Weights of a small mixture-of-experts language model, trained from scratch on English Wikipedia: 101M parameters, 480 dReLU neurons an expert.
Below are experts of layer 4 (counted from 0) of a mixture-of-experts language model. Rows are named router (the router's row for the expert) and show model dimensions 256-319. Each number is 50 + 12 x the weight over its row's rms, rounded and kept within 0 to 99.
After each expert's rows: a language model's description of what the expert responds to; "mostly gets" lists some tokens that are sent to it at least half of the time. This comes from a sample of Wikipedia text that the model never trained on.

# expert 12
router:51 36 50 46 24 66 67 14 26 78 65 43 62 55 53 57 49 40 65 48 37 18 47 52 41 56 63 68 50 38 56 36 29 68 41 82 48 40 53 59 46 37 40 28 56 50 50 36 84 60 54 47 60 44 55 69 41 64 44 43 52 51 30 63
What it handles: Commas, pipes, dashes and semicolons separating items in lists and table cells, typically after place or person names, such as Kurunegala, Denmark.
mostly gets: "), ", "', ", "\", ", ", ", "including ", ",\" "

# expert 7
router:53 43 40 53 40 40 27 00 33 62 46 42 59 59 73 45 58 50 53 58 58 37 47 41 39 47 55 47 61 38 52 35 52 65 61 48 55 39 42 52 44 65 62 43 42 64 56 63 50 58 49 56 21 41 42 59 58 48 53 39 54 62 52 43
What it handles: Opening quotes, pipes, dashes and media nouns in discographies, filmographies and award tables, such as film, album, Best, and the quote mark before a song title.
mostly gets: "film ", "album ", "Film ", "\"", "Best ", "song "

# expert 13
router:42 70 56 66 17 42 56 31 51 43 59 54 40 45 58 50 50 58 46 67 60 44 53 44 65 29 72 58 49 50 29 29 46 70 43 62 40 36 55 42 57 34 61 39 52 42 51 55 59 68 45 49 64 52 44 69 75 57 47 53 52 37 60 41
What it handles: Words and pieces of geographic names and locations, such as South, North, River, County, village, town, and the Town in Whitehall Township.
mostly gets: "South ", "north ", "North ", "River ", "St ", "town "

# expert 1
router:52 40 34 35 58 54 60 00 40 59 51 39 61 64 63 60 50 23 48 50 68 27 46 49 49 63 40 41 20 54 53 27 36 54 38 54 49 41 53 60 57 57 51 52 53 58 95 45 61 44 30 48 55 62 54 36 47 64 48 62 46 66 59 56
What it handles: Word-final adjective and determiner tokens before a noun, such as his, a, local, national, the -al in maternal and the -ential in presidential.
mostly gets: "his ", "local ", "national ", "His ", "military ", "international "

# expert 4
router:54 53 52 53 35 67 46 19 34 70 42 69 60 33 57 29 57 47 60 33 49 52 65 38 36 28 41 71 69 29 58 60 37 36 52 50 42 55 66 56 47 38 43 59 67 26 69 42 68 46 63 52 46 53 53 74 45 42 36 70 56 68 64 56
What it handles: Month names in dates, especially after a day number or "on", such as September, February; also split pieces like Jan-u-ary and Kyush-u.
mostly gets: "September ", "June ", "July ", "February ", "April ", "August "

# expert 11
router:62 41 57 59 59 43 66 37 61 56 54 61 52 60 56 48 45 40 47 56 42 51 47 50 52 36 39 46 62 33 71 47 36 66 49 56 41 63 46 52 48 50 56 30 41 66 66 46 59 46 45 59 48 63 53 51 50 40 51 41 40 60 24 35
What it handles: Middle and end fragments of long, learned or foreign words and names, such as -ph- in apomorphine, -c- in Mallorca, -istr, -olog, burg.
mostly gets: "istr", "atic", "isl", "ric", "burg", "olog"

# expert 5
router:57 45 45 56 49 42 68 34 54 68 64 41 64 59 57 45 36 38 45 47 50 60 43 55 47 21 45 47 55 56 34 36 58 50 53 69 38 58 39 59 32 50 37 54 63 49 41 59 63 63 51 41 46 68 42 50 46 44 44 42 35 46 60 49
What it handles: Final pieces that complete a word, usually a common noun before punctuation, such as time, year, film, the -ight in Weight, -ation.
mostly gets: "time", "year", "School", "work", "film", "month"

# expert 9
router:37 42 45 58 60 27 59 31 43 67 48 26 53 45 42 55 44 70 64 42 39 33 57 64 32 48 56 69 59 41 56 47 57 55 49 63 72 45 41 46 62 52 36 56 65 44 73 38 60 47 30 47 54 43 49 63 63 25 43 50 42 67 40 53
What it handles: Verb-stem pieces inside words, usually followed by -ed or -ing, such as particip, comple, provid, gradu, and the -ear in researched.
mostly gets: "fec", "particip", "comple", "provid", "jec", "gradu"

# expert 2
router:47 36 56 62 56 43 63 45 38 59 64 40 59 57 54 69 35 46 69 62 64 53 65 44 40 32 46 33 51 48 59 44 56 49 34 45 63 54 51 52 48 52 50 55 52 56 68 47 45 55 68 47 53 58 49 67 37 73 46 43 68 57 54 39
What it handles: Capitalized or lowercase word-start pieces such as Re, Com, Un, Super, con, often after a dash in infobox fields or after "the".
mostly gets: "Un", "Comm", "Sec", "Pro", "Med", "Ex"